Below are experts of layer 2 (counted from 0) of a mixture-of-experts language model. Rows are named router (the router's row for the expert), gate (a neuron's input weights, with its number), up (a neuron's input weights, with its number), down (a neuron's output weights, with its number) and show model dimensions 0-223. Each number is 500 + 40 x the weight over its row's rms, rounded and kept within 0 to 999. Numbers have three digits each.
After each expert's rows: "mostly gets" lists some tokens that are sent to it at least half of the time; "raises" lists some tokens whose logits its average output raises strongly, later layers aside. This comes from a sample of Wikipedia text that the model never trained on.

# expert 21
router:457455491547474464492552536465456459578547534500454511512492479472529466440583403503477430522476453462478477487548501487552516480547517526471445422449477465444487455545517503472515454574482504442587461517515484495537472442535551514429526471543461549472477567514569552451479456448490471488561483525474486483473448488507545446456563532572556505527483415456548532516470526458537514460492530525545548542474538483438554449477522475510513494479567578459487461496478429490442560475435525568511500516478467483518457489530475553460533490452445460475467476513524466537508539495461483555463454532576517533554550427510570470537542553490453509471506462521551530521572472521432562505471
gate0:502455443499491504501474528468495476509477574454475507460475501492449482538476459527550469516404495489453557505518517543469479501442444550490524523458457576485479384494507603454487515479497545508497532537504530502501504509457464580494570422479439490468531471482519521540534481512470517534543481501528552594537495524395491505466561552563557431479493480467514564501542535521452531527517509490475588553536465500472516465400450460457472554471533488433483498480510556497446501431504564522491546524441499541496568452450534499500506530495506444490514447427487469579476508412443462514484490575525522413471544451537488494518520588457495534465548535478498550556521513515461451533521
up0:482597481540495518466410499462530563520568451452543472547478539477466495540505524572508518485554495517497494502546531466547521530489553434456456480478427475471503477519518477455443447504450515426401485458501547461500539467538615563482484482537520530475522513474528500504508538499472446417469440496432424525505498510463484438508518506449566552501498467506436585562569556529511470484448480423460479505493493523472515500415497488483505512564497411560538521538589486460497522445517560485515476544566496456488523576498456482559429492456524528466512501459486516524437587569546540504504476532497508573494515498483543471563487504464418551506499532537528476453517529511480476513488
down0:483505541559520552508422516560425483616554497566549462557494526517496472445483492553519517469479493510541510521535509503531535502493533491516489433538488483515528486558581480504478540430508528461467452538487442558535590477525531509510482490455540546488544498521522508576514504513546526408531488494470424547549471501470525495487482469497526500552538497515532520510516553383437485497486489534482477464505439506428497468584546479490498504421454503544496540469563487487517468509439507558517552524500436501576446439585508560464563472444563494505472470475479518515482504443504418485476464561458550577439530435472495481545553523452513447598530513457546535472450527457506501524468
mostly gets: " end", " about", " comp", " make", " children", " game"
raises: "m", "a", "e", " ", "-", "an"

# expert 4
router:469460591525498462544503537473487454584504518479482572456491487485534499456503524548408476530432492466482468450535511456510508435548460533485492471440444514474557512503525534471453488520475508473459500537524511589496484488522524513467583456573448518519443522583532544453487464482480501445524494523458512516442477454565522485501532559540512428522520447469533504538477505483520587465484576551538525524437470476562495462493548465531555615440512501460475440411482499468478527509465525539507582429478521507516450438506424500512513470414485505485517493497547385513542511477469406539491493535480558568527516468517512492507552503487450498464592502563507501513521488512434502482450
gate0:509562467481573485477480520434469514487509557494472492538536469480460466523516529504487499503504473467457555609540478521501500500575448525560593496430487549436420552519484484515500474436537531523488488513538463554519481466505472504486528496555542525492424443458525443504570505542524474488518491449558528466536503466459484563502544504472459457499437407492513516534425514564455565500559485495483495456453500459492512529565497452444547513484560482452419533497481562447446506500474504490520435519564476524465547506488532490518528448458560508574479517459566471552475526594575512503565541490480558473528481550438506528429484455498466579404492479516469542543447439540488473537456
up0:505589497465552507488426529471489461508502497500503496524526469497423516532537549506535521521533459450457516506523422589551537456586496505516537514405464504454460564477464520533492499482529521520432489505520457462555433490480476490496515531542480616490468377548486495502483419547517536459497422494506577488510514463498476527501515487439496434478513454474540443550475502540479548514491462515456500512408521443479455537544485472494532535507562482477514501518439589448441526558524529433550467526509461472506545477418518527511528461465528500582463497483499481530516496570517468533554595468495584483567488565455495455489528543497513559447474585472507477547476509497521503531440
down0:458481507429499512520515475562499473470492553475419518465482476471475523500457543541511464507506531401498506507473467477509448567474492528439518486451469496519544556590500539500564509507479484508458482581525473457544491495482567515441535514441485491550539473478468540550539565533495448523465562471419522495492480416562490561474381486494519564554538529525570471506483427463535541611536438517422502482515509581453564577475494462499499506539550528483497480479462510498484474504456478515498486397446573471496445512413524519526486555514528544460484503466514548424495552485492472477527499488510553483518477572442493489484464537469468516521488538483520493535389467481565473559479
mostly gets: " free", " Yes", " Coordinates", "exp", "History", " Website"
raises: " ", "t", "y", "-", " |", "e"

# expert 17
router:482474501510484495519562540454458442553523542499455535497448455478516426477590418539479488538501472473465465476554539484536549456553488519485476446468432459461522436525533538451446456524462477447558450514549466527514479459531550540457525479526461535449455532547552526452450466441470438480531472571466492463447432483479557446458514544548536483536462476481542559544457566495568550477490535540547543553469546447486519480465527459512528552521529549463457461482456426471484535470474502532553528515438460497528483457542467536466516533469437463478481473519548480539538565481485465561458440523578540547538564413524558471534528546522474489463529465538540546523552448539452537469466
gate1:418472500476524444485494529471545444548564556557454520482452537516458520436462542480441536517507536476521528434562562525490549440449439507483551472501464483517498485467558522464560516632498543494480488512457505527415493491483498524515584399513443548455477471527528513476477481535511478473557498478522526478521468493466530430492519524569473472505489532467503558575426488525520526552524424571471584463497487599483506486514536454416561498523492534442550503497469421372541492445539467480489552533489461534503508529468518510537498493514480471503485493574579502493483538546518469532507500506518568489571572519503493507518559477542475458481585549530468469514523471488468518526512
up1:509522533507474500517473516551545590534608479547521480575537464502431515519578434500484461521526494480577539495475490517469455451559575495464508491563482468549587499472446447537470473543480428485490587551478468487488517450492410434472529503553525483562550520571493526511530496527583462419468495502493463467511451502539464467497487555507525490523516530506532508594505561529497510435494520510473440615480488403509499593525504436482468481550477476486486456483467532526535446508483490542492556520491531524481533473540475587459527467525506543483500526528581497488540485508494516557611552461469538510537499468496520412506505545497529508491525502470518492493501432507488480412537
down1:518498480475468490550481530484513511467556538507553505465504459497510503508414525533544503511524595418536584517529450559442460398516532481496550425564474496487532497514494458469547553449524457559470488515453541497503472512471489481499496490464496558527535481525555542541527500526496490507502528547539473433440480504502497513499524577435566532475471473563529550569524536426505488462545556492480489493499528401514510582537438529524577477451483402421522460509531460532476500479431469578490493565540553492427558530441538521415508477483520539439471506505551560522521546481542487557503561491476498529507503516555424508404525529475470526459540510510475516534508465399504487472531
mostly gets: "'", " their", " de", " Ha", " Z", " X"
raises: "ous", "rated", "”", " Kingdom", " States", "ture"

# expert 23
router:488456518552485468546537525480482479552551558447434545515460492427508460481544417540453487554482457437466471481535508464528500452526496532462494455460482434460519477488514549454494482522449502466513453497603472539552458472513589529472565452516459523467471537575563505488421452455458464458515468535432501426472453484555549482460563531550553470536475474482552557512482536482543537465471504518516581567472564457511517426475515469521540548483529534449447458456444425487476560497430546517522539479472443515533444470568467552471503478470460465432507472516528455538518532466463483531477462569526519531545519457550527451502517531503450458462519430505565523527524474535460516437469
gate1:447421474478544473543519497456486445519532459462473552538481525511512397500464504575416448602501467502438430504482479513455502529492462525521513476498543488484465477505563542476500529590452530482458545531519473544528479562492549526472547457531482434486539520500488526508443521459456546555541494576444463422473482539550625499450535546499471463496533464545487497552513472493521497480526546470510506528479552500514474507502499522516538565474447493460461477481453534460509481532449456546432513462501505534535502482527509562501481532498504400464428473482527569498473464516507464447438485506491521594468551486617440511597522488484517450468538447556500561566490513518473520442550
up1:508499574441481485512488426507546516450463531514569496413496448585557478498467466441514481489456502471506480496480526472549421556558539458446499497491475504521440443536461489463567448462493499589478556487580471542514443504518566466481536462506527484491500571519484451513467551462476496433509544457544513591484474488465511460537475394487500541544480531451541515462513521559552600523460517549508455452496537474469555529449477507520486497502521547595456492566519481486455579498530470549430458533555498510462470451525480518449513541521519549498505491528457554433568547566518490448592486471503501465489545471449490456461468536510473453460526444535482521485511441443507504483445
down1:518514531509524479456514499447531479372425529495479517521468507541480516488563459513456524525514523470565489530461516480493486469523493523494420535523520515484488477572449529521455466472567518460515499474561537523524511526488501450558509526440474527507644508475506467476516528556500466465464528490481500488540453503494482467459523508481520492548444479510412453504483466493513455517456571524538455502496504437521522589453608509587537520445457519533525575545522496504541484451524523516521549474479442531459491577484564582477521474527480532540479417605448515512497490534465542413555455439476475470580573562578532513480531471543523477459484557575558503506516541455515490529480
mostly gets: " Lo", " top", " $", "=", " •", " Dr"
raises: " ", "2", "-", "h", "0", "3"

# expert 31
router:503479520521437474522526555507448467458500567442464514459464498511529460468491489536449499515500453517454478453512557465541519462532494507509445472514485474420538469545553529453497465590511435443552454532522426526531478440516534578475552464490469506443464540509553511472462502441453422534538465548458457470492506491538566463464538525518525448559468470431540590549449534455537512472438511538546511511457534483528560460440528480532514462421560538491434488444484496473452524457508531577521516473514472512527495501536463537493493475474468427483501423563543498522520559484507472578450470536587567530521505475526484502501529502553454430404534451506557528551521423524466572510498
gate0:496494453523495461486480526462551503573536483511480504458455456536570483510531487516518535589507531485458459554412429501528501512526518487485465451447455510435468504475504470447493521507533481500485478456559543565425492557538403478534459459576540520540509498461483480484494503441456521470468492523442511470452492566557543470493456474537481541475500556501436478503413494430500549462545501444532518499542528439487504470538475521499584539512477492455481434485490543537503509543398434513438487499557544607501494467485483518496548447459514472484461518548545493436530556475412450488468523468533580557573545471417510446413466454469518477451503527532528465471519502576478537540526
up0:435547494496542531458509514497515490465422527524518558604457478601394522483521494489587489543541536535466471469509469587555509480472533447468452546494552436529472496516504453467472431460443527447471468573501448482454540531479510429474427473476489522443478537490524528559432512456516533492431544508516468582479478540496508436523557543506490583575456544475510478498544474543552492566516493474525448464493514541506566509462497383443525544542509432483486514513502486474481435495498482483511433575468501496485501508475500516448508532430468454529456440518507545460529509554491530438460509518542438534466514532487451535516424533511486458473537503471535473578497530446469523502476
down0:463491499494469555459486475464503446498448547567555490533494503540491466573460567496532547494458547546406474463575467509512511433483547495482489457463508469473471496509482496552505387520521449560449508500489526556498541484456522450547528517488461470402553514401564484554474551490493528488463491486484494484528495485498533519536547506580511537531467487541520476546502584467498497477453545453548439509458449473460440506485522361440521515454479424473448510501481530455530475505464517567477485479449462487543518519461469514487493481476525499544473476527508543506475556531499593427497493508483581489464527442461482445487415555527516495525512550598524550514407467517507555568512
mostly gets: "born", " political", " death", "partial", " professional", " education"
raises: "-", " and", ",", "s", " ", " ("

# expert 1
router:407484500496475472490551535489470418509519536487453569511466479455572462509589433573477480527457446464469454420542533476496560431552488511486495418506487474447529490541540534507474447526503482489523455502550496554522490443500533530469515455530501569483488542511590511472414461444471467459550496538500467407421430467514570490417504518519506482527502477487521538555492557489531573476448543518508564532511500460550534494495573481490526509493529573485427475479447455470456526465477504499538498520508475485531465470488468547474520490486440495427462431538492476527518521449492406504457477514531543511536571436568514433528505516510486471504511434548579535571546486504433512462470
gate0:487456437537510429476529546513477519511492493471458546495498525467559514488533450506518544500475470522498521451481535527598469480485490540456515466566500459463500499459476459564518516504553518420501518515539475509551470492522485531522520430494464484551496524456545590405490508479562587477509513483452538481427534576464443486462526516530502514462484436501540509544553492444487511493637534480505507508498520543406504482463515443484513469474574585511500533468436495452458516512510437525515503519497485481457433516514496591455502540524480463525489486498428504462543513504489575454468578546532535461592509492479488419534582497461468461507462530569434549487490492548523470558384
up0:484560535417503525518494492505525434513557531499549548556502510558459416494520560469475519452518488475550467516559527417445526553477489526479466531434489474583497485460558563554481487526396496545460489494508471484476503528467498480484513537491567486497491436529507421502568530494467459547419545427512479480551461405436546519465527465535531563610528549518483492518487482562471486492416502513505547484486494507552478496499538573523476520569453442492558435481557537443546467472526533501444542528476540508533491410515522460504475520521471480442450486474484446516481509468532464504536489467441506527528486511538520595475456515504485511509481469483500540548460421553413552436536
down0:498482494518538436491511496455521520498539523450497523528451517549521475466522605499502518486480403479484554495500592541576502579434526497442485451510487509428474510493479505537485441608443471501496525551568478554536489476489469542511562473532577503575543526533577529421441475515553548528525494490470488477508474465485489530504541529465517455547466557561485492500507525443433428527504510498514452475469518535570443543432529448468512449536525519502539474514454496423574442458528485564544547530500481499535457420496490546502544529521491461487418467479495491523490494478499385456488566523512575542583460529500424538487517462522522524491516427472529534471452520533552474482505
mostly gets: "-", "|", "–", " –", "/", " La"
raises: "2", "3", "4", "1", "a", "6"

# expert 12
router:498497578533499479516541516500450448500563536483453553472459496510487500464517502571466491547434475466495447497530523489500577399593507567483501441474453417469522416541526559462495483518459496432536461506519445495533472497506525515447537492510463552503470586557526514461480468461500466462522486531474440440447466423498553454470486530600542445552463486479531540503433570509540540502497542544573525516500519477576503474481524475481519545511561530451481457509466396486497490487495531559551547520469483513514472456519507535484508521482456455477480477548564460557527543502463471548477489501573529537529547400508539401536524494590501505492559487557499533583540489513471500470485
gate14:498502487494466515500524527469501539426537473517447477536510435498469483487527579503460503470548452548526528510579522449472501421546514514433578493487517478536463475467554558532576509437443545400509484455531498517544481491505549476502567507533483473413517498545444490552481516507508441527520485506559524446483516472470514495420460470526564459557516440546507557538467502551494483510488462545517583557485512515496419610511479523481449488525542532449490456544487478470513475513579503521538537566470493483544541429520502533508551494517483467440474438560482486508442527514456500500489426443469553512505599531497451543564482498508515544463592558586489539451509509444535421472522
up14:526497550467504513560538531538460473523503518511507526537467516532432475446464456465552506485410439424506491449446524478505542550439463468493486413517537464505552506529511471472496533552503455512507569493490539486478559453499521477515491487517491505535433511457480623427492578461560523381483554420507496478548435527545507465554460481499444503414533451505487544585521465484507586497439509492549452467496495494492605438523541493460511494532535528562455542509454551498443533495491527484466445504489526553410515512479519487516505501437460466497512478494510532540511560543490489506558486466608469444475518490515546465453502529473544454534459496473517481605514493502436529551504
down14:488464493489454460460457537498497461550544559500449533551587496468445549554509442469504529555518473500505482440553581491522525479566497469514494437481470531480448590499503474555495447428503450506508518443479496532524539450527544536444540440532454498508485499517437575513525574480545546476511462532489519477590535561438526542457480494507426461504496546461492549578552494433480563532501493497502442449477504436502519490603511399420463521533494536523448406510522496503491530490516495513490484513454443520510502473495453552453456545431452511529527527514474520545455498445453464602491480437524534529500566445509549483495546460471490455509522535572497544551505460451551533482487
mostly gets: ".", "%", ").", " where", ".\"", "\"."
raises: " ", "\n", "t", " |"